From a checkpoint of a small mixture-of-experts model trained on Wikipedia: vocabulary 16384, 32 experts in each of 13 layers.
Below are experts of layer 2 (counted from 0) of a mixture-of-experts language model. Rows are named router (the router's row for the expert), down (a neuron's output weights, with its number) and show model dimensions 160-239. Each number is 128 + 32 x the weight over its row's rms, rounded and kept within 0 to 255.
After each expert's rows: "comes before" lists some tokens at least twice as common just after its tokens as in all text. This comes from a sample of Wikipedia text that the model never trained on. Tokens count by the router's weight.

# expert 18
router [172 132  88 125 140 147 165 134 183 164 141 154 142 113 143 136 159 111  92 117 144 170 184 122 127  61 134 116 125 142 143 137 124 120 173 125 109 107  85 171 162 127 181 103 104 129 170  38 150 124 120  99 108 156 153 167  60  77 120 155  85 136 189 129 126 143 130 122 117 101 149 114 134 163  63 115 122 116 197 104]
down0 [151  70 114 126 121 112 143 160 125 137 134  82 133 189 168 133 216 194 109 105  76 201 193 185 113 164 141 113 140 134 108 120  74 117 104 137 121 168 126 153  74 173 181 131 127  78 106 123 152 102 124 149 143 139 161 113 175  91  96  90 172 165 143 142 115  82 109 164 135 158  98  75 154 147 153 125 129 140  86 158]
down1 [152  80 109 160 158 129  90 102  84 125  73 160 161 112  70  91  57 112 133  86  98 124  99 145 144  83 117  92 127 120 113 151 133 130 117 130 138 137 144  88  93 122 109 128 177  98 137  68 116 149 190 176 205  63 167 149 126 141 129 126  74 138 101 103 100  63 130 131  92 126  76 118 149 145 168 103  64 165 124 131]
down2 [112 122 193 114 130 109 135  99 160 158 135 130 107  99 160  83 135 151 160 157 184 150 157 117 155  96 142 133 116 138 154  36 160 141 135 127 132 159 104 133 163 127 161 134 131 135 126  99 119 129 117 164 160 117 129 144 130  78 133 168 109 159 141  99 129 102 149  96 104 161 122 164 134 141 170 155 147 182 107 110]
down3 [141 163  85 140 158 129 149  95 115 136 140 143  92 112  85 121 136 185 137 179 118 113 122 188 152 173 114 133 109 102 137 165 117 141 149 138 105 108 156 210  62 126  92 114 104 138 139 152 131 181  94 113 147 145 141 127 147 173 148 117 123 132  92 139 192 149 133 118  99 162 173 184 114 107 149 103 137 122 142  60]
comes before: "\n", " The", " In", " He", " It", " This"

# expert 9
router [119 133 170 109 112  74  89  78 175 138 185 117 200 168 186 105 142 158 136 152  91 104  80  95 139  70 136  98 149  97 103 113 149 148 124  60 165 151 118 139  65 130 177 114 131 118 152 141 111 177 118 109 174 132 108 122 174 151 119  88  85 123 179 179  97 159  84 115 154 137 142 148 161 134 128  93 104 153 113  96]
down0 [122 177 149 106 113  59 167 128 129 195 142 170 117 143 115 159 145 171 151 108 178 179 149  92 159 124 147 137 148 146 123 106 141 138  88  93 153 124 153 123  75 100 152 123 125 185  93 150 117 131 149 153 176 119 136 123 114 185 140 142 144 110 146 246  98 115 127 118 140 123 158 101 131 134 109  92 162 126 122 118]
down1 [116 145 165  96 136 163 113 104 154 109 137 156 116 142 160 173 111 165 143  92 185 123 200 150 131  94 166  88 156 101 104 106  59 147 153  80 187 137  86 110 119 152 101  96  52 104 125  83 132  68  10 144 117  84 132 116 144  22 115 104 139 126 140  28 185 127 157 122  69 156 128 124 129 129 123 109  78 153 137 123]
down2 [153 157  85 145 125  89 139 146  95 128  88 132 165 158  94 145 140 100 160 173  76 115 122 143 133 121 150 155 115  80  93  64 112 131 124 105  97 109 167 177 129 121  90 119 245 104 162 129 130 131 145  79 151 116  82 115  91  63 137 137 157 149 164  12 129  95 118 128 156 130 137 155 139 109 101 137 121 169  51 155]
down3 [217 137 135 127 111  89 100 166 124 137 152  99 112 154 120 104 127 153 100 174  86  87 115 161 122 107 115 110 123  99 147 211 107 182 134 162 134 165 155 123  88 101 145 125 155  99 122 135 114 126 101 156 121 118 137 128 151  48 148 106 138 129 140  78  78 148 104 132 138 145 131  57 145 179 124 143  89 182 114 154]
comes before: " ", "\n", " —", " +", " −", " ."

# expert 25
router [104 107 127  90 111 164 114 130  91  73 136 135 193 117 155 185 138 150  97 172 148 186 112 167 121 126 107 154 111 218 162  86 107 138 143 128 130  88  93  56  82 119 139 171 178 152  77 119  91 175 158  84 104 138 184 130  48  98 149 154 133 161 169 101 160 117 147 173  62 151 159 147 162 131 145 167 122 202 155 119]
down1 [131  72 109 119 123 163 183 126 114 137  92 134 119 140 132 118 112 111 156 107  95 175 175 119 107 167 109 125 105 165 119 138 133 166 143  90 120 112 126 124 165  78 204  99  94 155 128  75 129 110 128 102 156 127 114 108 135 146 103 173  95 121 107  95  60 160 137 127 170 147  44 127 122 183 152 146 148 156 146 162]
down2 [ 32 114 197 164  88 143 142  95 164 174 138 138 124  64 108 114 141 175 137 163 114 169 166 100 115 136 117 139 125 135 137 173 145 119  88 137 178 112 105 175 110 147  77  99  92 101 132 122 133 168  96 158 140 122  83 183 127 128 175 209 125 151 115 198 120  78 109 124 119 109  86 132 139 114 108 104 141 116 108 108]
down3 [227 105 203 108 146  98 100 148 130 112  81 120 142  87 150 165 231 140 127 208 223  84 154 194 137 130 142  97 163 123 100 175 118  70 121 157 106 124 134 124 156 148 166 117 181 102  75 135 124  92  96 137 162 147 114 118 151 117 165 114 148 107 140 127 154 131 178 129 104  91 140 132 138  82 133  86 150  81 103 124]
down4 [ 84 102 142  59  97 118  48 139 130 170 175 108 124 131  77 144  53 132 132 113 173 127 147 144 140 110 162 104 147 102  90 188 119  89  83 125 140 131 133 130 178 146 128 175  81 114 134 153 148 148 121 123 181 137 151 159 144 142 126 125 115  79 144 222 137 118  75 128 158 153 199 182 133 165 126  94 155  81 161 100]
comes before: ",", ".", ")", "8", "'", "\""

# expert 14
router [104 138 129 130 101  98 145 107 139  97 131 128 103 125 170  51 152 158 137 127 118  86 114 162 136 149 170  83 119 153 170 126 108 134 141  62 150 135 115  72 148 152 104 139  98 145  92 176 111 177  74 163 104 134 139 143 228 141  92  95  95 161  82 124 124  94 117  78 121 124  99 161 155 133 135  93 143 129 103 117]
down1 [ 69 113 119 134 152 130  96 164 117 105 149 143 119 130 118 113 106 167 108  60  55 125 137 116 129 155 157  94 141 102  98 123  95 121 125 149 134 136  83 118 115 123 115 121  70 148 155 131 103 157  96 118 154  85 123  81  90 126 128  91 102 169 104  89 125 125 151 105 110 119  78 192  84 116  89 186 212 122  84 141]
down2 [208 159  55 120 105 158 116 176 117 114 114 150 105 149  85 122 112 132 146  80  66 149 125 120  97 161 136 108 168 146 114 104 130 120 111 185 169 196  93 200 113 107  69 118 159 168 165 128 111 100 112 128 156 156  87 161 140  67 132 169 150  96  89 149  96 113 127 150 162 149  91  79 110 118  84 166 178 154 128 136]
down3 [147 118 103 131 176  86 135 113 125 160 115 175 126 146 152 139 127  77 117 158 108 103 158 120 214 127 102 139 125 171 160 116 180  70 138 128 136 147 137 161  95 137 111  92 141 120 112 153  93 145 128 101 125 155 129 155 125 103 168 152  79 137 101 151 153  78 146 141 131 114 177  90 130 112  86  43 118 172 192 121]
down4 [102 159 120 169 113 108 155 166 162 104 137 117 134  83 108 130  57 105 102 115 141 121 115 141 141 116 106 147  68 140 142  80 112 186 137 101  74 101 140  35 135 115 160 117 195 134 133  87 114 140  78  99 153 149 162 133 112 139 119 122 122 132 121 197 107 136 120 130 142 163 148 148 149 201 152  84 120  89 115 101]
comes before: " |", "9", ":", "8", "5", "–"

# expert 8
router [113 127 152 128 110 109  93 100 107  79 107 115  94 140 124 196 108 170 124 139 151 110 117 150 154 220 162  97 123 130 157 148 112 146 144 172 144 115 145 105 118 116 153 127 111 112 185  81 189 132 127 121 149 141 136 134 184  86  79 112 129 134 143 124 150  77  95 130 145 109 147 155 105 109 112 124 128 132 148 124]
down1 [144 133 110  99 197 153 139 141 123 140 170  90  38 108 150  45 156 153  58  97  45 125 142 119 125 155 169 118 139 116 109 124 140 151  93  90 133 175 116  95 118 148  94  96 193 105 163 103 112  62 122 188 108 164 127 105 142 155 153 159 129 193  77 148 173 134 140 146 163 109 110 186  92 113 163 133 112 118  70 131]
down2 [ 49 116  90 181 168 111 199 141 128 138  92 155  94 101 197 119 146 100 118 200 140 116 172  70 109 150 119 144 151 105 139 181 101 139 184 109  61 158 144 171 115 149 127 161 106 160 147 165 107 126 132 140 134 151 126 133 223 175  96 112 154 104 129 148  99 168 119 104 154 146 148 126 100 130 177 146 180 158  77 143]
down3 [120 168 174 176  92 136 111 139 131 120 153 109 123 162 144 139 128  72 174 158  62 113 156  72 173 132 114  75 109 147 150 128  21 114 115  94 128 125 132 127 113 123 137 102 114  86 150 179 144 176 162 168 125 153 129 149 134  52 117 116 142 114 161 183  93 105 129 129 141  90 163  53 134 140  63 114 136 131 165 171]
down4 [ 44  85 111 119  87 101 140 114  90 117  57 133  96 100 177 149 158  85  85 184  82  65  71  90 113  96 105 116 113 106 139  81 109  80  90 167 131 149 158 130 113 143 125 113 199  65 134 166 102 155  93 131  74 135 126 177 156 145 140 115 149 133 150 119 140 166 115 126 120 138 140 115 149 134 110 218 127 110 109  94]
comes before: " of", ".", ",", " and", " in", " to"

# expert 1
router [159 148 117 121  90 131  95 125 106 146 115 158  23 119 114 111 145 123 140 140 132  95 106 168 137 151 130  94 115 189 107 147 139 160  50 146 169 130 142  61 111 144 152 108 133 115 166 167 122 170  86 126  77  92 162 118 200 126 167 101 154 161 102 151 132  94 157  83 118 119 166 184 134 145 137 104 108 137 147  98]
down0 [126  99 117  71 132 113 102 191 154 144  60 164 118 130 107 103  99 139  72 109 102 137  39 109 166 164 129 156 158 150  64  80 114  97 162 143  87 110 107 111  83 103 181 132  56 153 101 116 132  94  84 114 133 109 117  66 145 101  81  98 119 145 104  75 119 158 167 139 135  87  93 155 109 161 182 156 127  91  73 126]
down1 [109 152  61 128 160 134 107 112 143 155 148 112 135 118 208 106 137 120 134  54  72 116 126 150 148 174 116  46 111 142 146 113 155 112 109 201  93 108 133 124  95  89 124 149  96 107  97 142 102  86 141 108  82 139  98 130 149 119 172 103 140 192 106 163 116 110 122 122 137  93 123 151 109 112  55 171 130 130 134 118]
down2 [ 93 122 135 107 111 151 159  92 164 157 114 111 112 178 151 100 185  47  65 132 158 175 186 113 117 205 169 120  83 109 168  60 172 123 116  61 147 147 123 115 154 147  85  98 102 129 101 146 149 101 163 144 209  91 130 109 120 113 122  97 114 150 143 138 140 108 199 121  93 157 109 211 107 113 114 116 136 130 101  79]
down3 [ 72 181 169 115 155 117 187 190 158 138 172 135 159 154 120 202 130 145  85 154 129 162 152  59 166 155 128  83 156 131 141 128 122  78 149 185 168  83 126 150 167 107 118 141 107 120 148 145 142 120 213 114 144 158 158  81 140  67 101 107 116 131 115 157 109 143  99 122 117 131  73 145 131 103 121 156 135 125 121 114]
comes before: " |", ")", ";", " also", "%", " are"

# expert 22
router [122 163 100 121 196 118 110  83 156 127 101 124 108 151 114 107 114 158 141 145 151 116  80 117 121  76 114 119  81 110 165 113 134 131 199 185 158 156 127 139 126 144 184 175 169  90 134 132 131 109 107 150 136  99  90 115 184 157  94 127  81 107  98 154  98 127 100 123 139 104 101 138 140 147 133  85 122 152 167 148]
down0 [142 124 137 122 105 117 202 105 108 204  87 115 159 150 159  67 148 122 139 172 158 185 106 103 158 103 133 157  84  90  42 190 130 171  51 169 129 127 166 109 191 110  98  83 121  78 126  24 148 145 130 158  78 115 128 123 140  91 116 118 123 142 137 106 180  81 128 140 150 141 164 139  82 149 110 175 149 138 144 125]
down1 [100 130 195 135 115 138  59 158 130 120 115 152 105 108  63 132 102  83 117  97 171  59 102 100 193 153 163 118 117 111 134  98 133  60 125 129  49 109 194  85 115 138 104 134 141 139 127 144 132  98  64  72  75 116 129  64 102  97 137 150 144 147 156 152  68 177 112 132 145  99 151 122 124 116 144  95 150  80 110  78]
down2 [255 111 146 115 155 121 133 117 137 129 101 124 167 141 135 185 118 170 129 129 197 158  91 164 135 101 124 105 126 105 114 253 130 160 149 120 112 157 119  78 151 120 112 132 157 130 136 153 130 159 117 156 105 147  90 144 100  80 165 113 127 117 115 153 138 119 157 140 130 114 131  89 147 122 117  73 131 109 132 151]
down3 [155 117 201 142  89 124  95 101  79 136 135 150  92 129 144  80 152 133 129 159 211 157  97 181  78 134 125  75 140 102 149  83 101  88 137 132 110 160  94 150 128 117 151 133 201 168 156 160 150  91 123  89  74 163 126 121 111 111 157 111 122 154 133 154 126 155 109 123  47 189 135  85 131 111 114 105 132 132 146  68]
comes before: " the", " a", " his", " an", " he", " their"

# expert 6
router [163  90 115 122  98 111  94 135 122 157 151 118 111 110 162 131 115 114 186 139 126 110 155  50 110 129 153 120 114 104 142 117 176 127 110 162 132 104 161 158 111 163 177 150  61 142 181 136 206  75 147 127 131 138 176  96 163 148 181 113 173 112 123 146 139 180  78  86 127 127 129 141 118 127 117 107 106  95  60 135]
down1 [ 74  95 186 190 115 153 161 158 125 163 142 123 101 165  55 141 114 137 129 131  92  82  78  91 114 120 122 129 172 117 147  61 147 134  97 101  72 104 152 173  67 140 127 120 194  77 106  91 160 100 109 139 143 115 120 115 149 179 133 119 135 159 109 180  68 170  94 111 124 125 155 121 102 114 196  81  96 131 103 121]
down2 [167 126  86 121 131 168  72 121  75 110 115 130  68 135 118 169 119 159 103 143 177 122 133 110 109 165 111 116 161 142 105 133 144 148 131 170 103 135 179 121  83 123 131 117  54 131 132 107 153 189 110 130 123 137 156  70  92 171 180  93 171 165 103  77 153 156 123 160  77 160 136 119 116 121 147  81  68 135 107 146]
down3 [ 82  81  97 137 120 130 134  91 153 126  98 148  99 145 156 157 140  87  92  78 136 132 187 109 112 163 127 101 153 124  96 111  77  72 152 119 130 147 153  51 101 134 164 135 130 135 132 112 140 135 115 124 104 134 103 132  65 179 114 124 133 111  96 123 134 136 109 119 112 136 188 142 112 181 111  98 189 139 119 100]
down4 [145 162 111 147 131 115  89  98 105 136 104 192 156 140 123 198 165 156 136 129 182 150  17  69 176 129 106 112 106 135 146 141 124 113 122  24 121 158 122 124 122 133  85 123 131 176 146 118 127 189 167 144 127 139 116 161  89 251 154 134 108  65 126  83  75 100 102 143 146 101 157  68 127  63 127 134 168 158 108  98]
comes before: "1", "2", "3", "4", "0", "5"

# expert 23
router [116  61  68 105 154  99 115  93 156 138  77 134 101 174 106 164 148  83 143 111 113  80 114 108 154 103  88 171  74 185 114 191 153 174 120 135 133 110 134  93 144  94 138 124 144 107 155 163 111 186 110 153  65 130 119 168 105 133 124  87 121  90 148 170 136 114 152 111 125 133 157 114 169  91 113 106  92 130 121 118]
down1 [196  68 137 159 154 113 126 145 114  99 163 148 156 134 153 159 152 195 146 118  94 130  30 125 170 139 176 104 104 145 116 195 106 138 102 151 148  74 174  95  98 117  84 134 128 104 121 106 133 127 110 129 112  86 138 116 131 100 126 114 125 118  96 174 190 166 145 134  79  74 129 123 147  82 141 161 107 176  92 162]
down2 [158 152 207  98 159 123 108 119 172 140 138 107 146 134 140 159  93 113 133 135 209 181  85 131 109 135 163 151 101 126  81 255  61 127 109 135 204  99 205  75 131 101 116 148  78  53 142 145 137 140 184 130  77 154 118  76 116 138 143  95 128 138 134  86 132 120 113 132 116 120 145 156 158 124 129 137  78 166 122 135]
down3 [148  84 211  99 102 150  85  79 153 101 123 118 109 110 106 125 140 148  80 127 176 122 150 114 115 140 136 183 149 153  52 116 136 100 137  81 141 150 105 144 178 186 118 121  67  84 115 158 151  80  84 129 211 124  85 118  73  57 101 142 101 114 152  62 119 122  89 131 103 145 152  85 173  95 140 110 126 119  82 126]
down4 [148 160 167  97 186 160 147 127 146 110 165 172 138 144 144 170 100  74  38 169   5 106 165 103 150 127 141 123 141 140  63 130 100 170 101  68 144 149 105 110 100 148 103 108 101 193 101 159 125 127 142 109 162  93 153 194 121 158 146  75 109 124 101 140 100  84  80 106 174 130  90 121 103  88 122  97 147 162 152  91]
comes before: " the", " a", " his", " be", " an", " her"

# expert 0
router [112  57 153 177 114 145 101 140 161 121  92 144 123 116 193 107 123 155 125 144 102 123 127 161 107 116 134 135 115 108 186 112 161 107 186 133  82 179  84 141  91 123 184 159 142 140 180  93 148 154 181 136 133  80 158 125  60  99 126  84  57 187 163 108 105 127 100 126 117 148 106  87 173 136 102 112 128  94 147 144]
down1 [131  58 119  89 165 165 148 125 114 109 139 119  90 155 122 174 133 173 142 146  97 121 111 126  92  92 126 169 104 142 134 124 124  79 160  85 136 182 152  98  57 183 170  79 174 121 152 140 133 164  75 162 145  24 140 124  94  98  49 136 122 159 130  87  98  76 124  96 117  98 105 118 111  66 114 107 158 118 160 161]
down2 [201  50  41 115 147 113 172 109 105 120 174 129 118 110 154 142 152  91  87 205  94 157 115 152 178 163 126 151  99 146  82  82 123 163 137 141  88 114 109 118 124  95 113 120 117 152 154 146 131 145 159 164 129  92 148 163 145  80 175 157  72 139 108 146 133 168 153 153 109  98 122 163 137 145 138 140 130 122 173 112]
down3 [ 78 137 174 160 157 142 147 181 138 181  95 173  85  95 146  75 120  77 161 154 119  89  69 157  86 168 158 168 103 135 104 196  97 138  86 169 116 203 119 116  86 193  76 128 151 113 148 144 114 138  97  97 159 120 138  81 135 104 104 135 126  94 153  98 105 151 112 127  99 111 116 157 142 132 118  99 112  98 154 117]
down4 [136 105 236 144 138 107  68 182 115 158 173 206 141 173 159 135 197 121 165 116  96 126 224 191  80  84 147 139 183 123 115 129 141  70 116 143 143 115 115 177 101 128 111 142 100  96 113 102 129 134 135 114  54 181 105 128 157 125 138 114 144  87 144 117  70 169 148 118 151 181 107 146 194  86 144 146  63 116 133 165]
comes before: "1", "2", "9", "3", "4", "0"

# expert 26
router [121  81 137  97 118 100 144 140 199 147 123 149  88 103 114 153  82  79 132 111  97 105 127 131 168  91  84 118  98 103 197  92  45 120 203 100 123 176 125 157 143 119 101 123 135 141 102 149 106 130 131 134 115 140 172 140 130 132 145 139 123 110 113 106 121  97 122  54 105 186 180 116 175  96 116  97  96 138 130 157]
down1 [221 226 146 160 101 128 221 132 171 129 148 152 135 160 123 137 118 136 142 148 158  99 164 153   4 122  95 137 119 128 126 136  78 142 130 156 125 167 129 246 171 141  91 106 155 143 111 163 131  92  89 148 142 158 123 101 141  34 158 134 132 125 138   0 105 142 134 128 150 120 174 107 117 132 102 111 109 165 111 147]
down2 [139 158  71 139 180 146  90 159 123 133 138 124 105  72 201  96  98 204 123 148 230  77  96 132 163  99 137 101 141 113 199 143 118 119 142 170 147 118 135 187 159 100  93 107 121 131 144  96 101 112 161  80  90 109 108 102 167  71 131 133 119 136 135 116 139 137 130 129  70 122  83 144 144  63 153 179 141  97 165 146]
down3 [135 134 147 154  73 154 128 175 142 176 126 119 138 158 110 148  83  94 121 139 139 172 116 123 112 143  99 111 127 169 151  87 133 108 101  93 151  62  58 125 140  85 132 148 122  93 149 124 102 117  66  65  70 138 118  66 144 109 199 190 150 163 128 178 158 145 163 109 145 183 133  97 130  90 135 164 157  97  60 127]
down4 [188 151 149 149 107 137 157  91 103  97  99 114 173 151  69 118  78 131 206 115  55  90  89 104 115  79 128 155 129  92  92  83 166  73 130 137 115 149 126  63 123 140 214 117 196 143 123 146  95 108 122 162 117 152 104 149 137 249 112 138 185 159 143 130 162 113 118 130 145 148 131 134 119 171 135  41  79 121 100 154]
comes before: "0", "9", "8", " |", "7", "5"

# expert 24
router [ 77 188 153  88 105 153  93 108 101 141  84 141 121  95 148 174 114 165 189 176 135 171 124 146 137 159 140 124  98 158 127 120  70 120 172 185 148 117 102  74 126 134  76 144 113 118 132  78 138 106 142 148 113 111 161 116 120  97 107 168 179  60 140 103 180 134 148 133  77 151 207 169 116 182  96 138 104 104 126 134]
down0 [ 69 118 132 136  51 130 164 137 123 124 134 147  95 142 105 180  77 148 172 130 141 163 170 135 163 135 120 153  77 130 155  81 154 213 132 148  95  82 175 158 105 137 161 112 141 130 114 160 115 139  77 121 135 137 112  89 116 168 131 142 159 113 124 143 158  66  80 112 126 133 133 126 119 143  72 162 187 127 150 109]
down1 [ 82 122 112 149 149 142 105 167 141 123  63 122 109 114 165 112 109 104  76 124 131 118 114 157 162  78 193  56 156 122 175 154  92 174 163 106 121 109 185 111  41 118 115 142 121 129  80 150 155  94 127 169 173 152 142  57 168 113  88  95 160 106 148 194 121  87 108 119  93 143 178 103  82  84  95 181 111 146 119 118]
down2 [ 84 147 133 180 176 131 121  34 101  96 147 135  98  87 138  68  94 145 111 137 115 108  84 158 179 131 159  86 138 153  80 122 150 120 140  90 102 135 159 139 111 177 126  93 131 121  87 194  99 143 193 161 130  99 146 184 122 197 155  74 120 153 127 112 142 136  92  98 101 124 155 179 100  78 121  93  42 151 132 121]
down3 [137 121 173 134 110 110 144 113 101 118  97 149 136 172 122 115 124  97  90 125 149 139 119 166 161 123 130 163 106 104  83 107 151  89 128 124 162 101 159 112 115 145  71 157 100  74 114 100 169 121  60 122 156  95 128 139 165 173 106 113 109 157 127  93 135 173  96 131 111 115 165  83 123 176 141 156 131 112  53 147]
comes before: "0", ".", " of", " to", "%", "ing"

# expert 17
router [132 166 199 122 122 120  94 126 123 171 141 125 130 149 141 137 136 155 101  79 110 139 103 153 128 112 118 159 146  51  88 126 142 129 138  72 144 135 111  73 130  78 126 173 170  99 147 183 120 160 138 143 121 148 100 105 193 114  86  99 174 153 201 128 141 105 137 105 115  99 145 152 134 157 216 162 134 157 120  67]
down1 [127 126 205 118 144 165 113 128 105  94 113 121 117 109 135 222  87 112 179 119 115 124 104 137 224 132 192 102 109 126 139 176 161 110  93 194 125 158 151 107 156 118 147 147 131 126 152  59 137  83 122 135 165  75 118 135 149 209  97 104  88 114 159 136 127 146  80 137 112  82 156 117 135 104  87  83 113 106 116 161]
down2 [126 104 132 126  97 157 159 123 174 101 133 188  87 142 120 130 119 143 110 187 110 157 150 152 132 162 142 169 102 114  98 134 130 108 134 151 112 117 131 160 126  77 111 107 110 175 128 126 136 116  89 147 116 169 104 130 139  47 126 145 153 108 147 123 142  72 164 128 181 114 181  89  96 133 163 137  95 173 167  64]
down3 [139 153 154 111 132 128  64 131  75 109 148  74 110  76 131 170 143 117 107  30  75  91  99 130 117 126 143  93 173 107 137  65  79 127 151 143  68 121 119 134  61 156  93 128  68 136 131 131  95 173 151 125  93  70 115 107 145 148 132 151  86 110 158 136  37 161 114 124 114 124 157 106 130 116 106  84 136 121 102 133]
down4 [151 118  70 140 156 135 129  56  79 129 119  64 111  98 143  37 106  57 110 103  95 108 138  75  78  97 155 118 105 122 139  93 128 103  89 154  89  96 143 169 101 140 140 133 190 154 125  78  87 143 195 115  85 133 123 123 170 169 130 188 112 168 139 191 122 153 151 103  92 131 102 128 139 128 151 106 134  86  70 101]
comes before: " |", ";", ")", " Cup", " League", " ·"

# expert 2
router [202 149 104 100 158 105  71 137 137  94 148 126 105 124 130  71 162 137 148 135 181 151 141 148 169  69 116 110 115 116 110 176 149 117 164 116 131 154 148  99 171  99 108 153  90 127 127 134 144 153 144 136 139 156 192 123 120  62 128  97 110  93 169  69 146  87 151  97 148 112  76 149 186 116 126 106 138 117 139 123]
down0 [251  82 104 103 173 109 189 158 138 171  96 149 119 136 120 116  87 245 131 197 155 170 174 157 109 126 156 138 125 108 179 100  95  79  97 141  88 177  87 113 200 121 156 161  49 140 115 165 164 121 184 122 133  95 153  93 152  81  75 144 128 155 140  57 152 109 138 123 116 104 133 172 121 120 152 158 205 135 183 159]
down1 [141  98  86 131  76 169 154 132 140 120 134  97 106 144  58 100  98 130 169 132  56 166  88 141 149  80 115 184 151 125 113 197 103 133 153  63 166 171 107 113 157 115 156 128 193 121 170 156 143 161  71 158 159 141 128  95 120 128 136 159 131 155 150 213 111  69 141 151 157 100 118 120 113 136 148 158 169 119 113 144]
down2 [177  33  97 130  97 123 121 171 148 143 125 138 124 107  93 148  50 161 186 134  69 190 121 128 118 131 138 126 120 111 127  55 180 135 121 140 139 135 152 115  82 144  79 122 154 177 132 108 120 118 145 149  86 138 129  72 173 185 152 107  89  80 113 119  95 153 126 139 139 148  99 184 105 131 108 134 125 117 159 117]
down3 [183  93 105 119 149 110  97 118 101  91 111 106 139 125  75 103 135 110 141 104 191 140  97  92 146 123 116  87  94 149 163  91 198  74 142 167  84 107 126 102 146 120 116 113 116 114 121 207 148 155 153 144 101 108 162 108 131 113 111 145 122 135 124 143 127 112 169 127 106 163 119 135 125 139 151 165 150 121 114 146]
comes before: "-", "|", "\n", "==", "The", "==="

# expert 11
router [101 152  96  85 132 121 118 120  70 116  41 127  46 217 119 139  79 152 207 146 115 130 136 109 144 185  74 110  98 111 114  82 109 124 178 108 188 115  80  86 160 132 126 168  93 128 113 148 100 140 108  93 156 170 166 122 238 145  76 158 145 142 124 137 144 151 143 160 152 126 197 120 125 143 114 121 147 153 140 166]
down0 [143 137 119 106 106 152 125 114 133  71  68 140  56 158 152 115 133 101 158  88 173 175  97  96 141 114 126 124 116 109 148 145  68 126 116  75 136 107 138 217  95 115 164  82 108 157 132 113 130 134  64 101  73 133 123 138 170 111 100 114 182  67 126 227 143 151 145 143 129 129 155 148  94 147 138  89 159 136 182  98]
down1 [103 148 159 158 126 180 101  97 153 146 137 171 124 135 131 167 191 100 146 131  36 123 157 141  92 121 183 146 161 165 150  70 133 160 167 114 159 150  97 151 151 143 146 134 157 158 162 161 185  84 106 107 135 124  99 106  87 121 117 121 133 132 203 173  74 107 144 137 102 136 130 116 103 122  67 124 151 104 124 107]
down2 [ 16 141 150 125  83 117 170 171  91 136  63 138  95 179  84 152 130  70 169 121 148  55  91 122 183 160  74 172 140 137 137  89 119 147  92 141  90 125 117 115  86 164 105 147  66 116 120 113 123 134 127 121 124 211 128 148 150 143 153 198 119  80 100 157 114 150 106 130 199 138 110 101 168 154 111 149 115 108 145 119]
down3 [188 125 184 123 132 139 131 142 124 118 134  86 174 148 115 177 147 113 151 101 142 111  82 148 179 132 136 141 180 121  87 104 130 152 119  76 122 156 162  91  96  61 177 129 166 144 107 114 157  98 164 101 110  59 117 134 108 156 143  91 127 141 128  73 111  60 119 117 108 132 132  82 123 133 114 152 100 107 165 162]
comes before: " of", ".", ",", " in", " to", " and"

# expert 3
router [155  87 215 111 205 102 171 149 148 139 126 121 124 140 120 156 173  99 101 103 184 119 142 174 130  64 163 125 126 176 105 106 118 101  99 167  65 128 133 114 114  80 131 124 137 128 131 104  81 165 112 150  82 158 135  96 118  89 154 139 117 154  70 110 151 149 139  90 103 137 141 189 124 108 136 165 102 140 125 117]
down0 [158 133  39  95 139 115 143 137 129 128 105 136 141 110 159 155 124 138 117  79 189  80 130  68 174  92 126 135 157 105 134 106 179 157 148 112 120 140 140 127 129 143  78  80 233 160 113 112 123 167 120 100 121 133 157 168 120 144 145 134 133 169 123 197 155 146 117 144 132 107 164 152 101 139 158 198 132 116 116 143]
down1 [168 142 131 114 159 145 132 144 150 124  46 105 104 100 148 141 192 111 118 139 139 101  63  84 134 207 127 183 162 164 110 114 140 151 118 163 140 118  99  89 137 119 165 144 129 121 113 152 109 108 120 120 102 125 143 107 134 142 173 160 164 159  20 136 130 161 120 120 132  90  96 100 118 166 160 111 165 116  67 139]
down2 [154 105 125  92 102 187 116 112 144 117  95 141 140 140 162 116 118 149 170 154 177 126  90 193 111 102 122 141  82 124 139 114 134 115 127 203 125 135 142 129 137 132 177 163 162 136 120 148 186  71  91  81 130 155 122 194 114 152 115 128  66 162 139 107 124 123 112 136 111 184  52 143  82 130 142  52 136 109 134 100]
down3 [148 224  90 126 203  55  95  81 109  82 134 134 121  75 125 157 135 135  89 155 200 154  75  88 132 162 123 102 126 135 138 168 150 173 120 163 170 139 110 106 170 153 107 155  99  77  71 100 133 138 132 107  64 123 103 113 165 142 164  82 124 123  84  75 113 194 143 125 110 145 135  98 117 115 158  74 111 139  87 155]
comes before: " ", " Total", " Year", " No", " Party", " Bronze"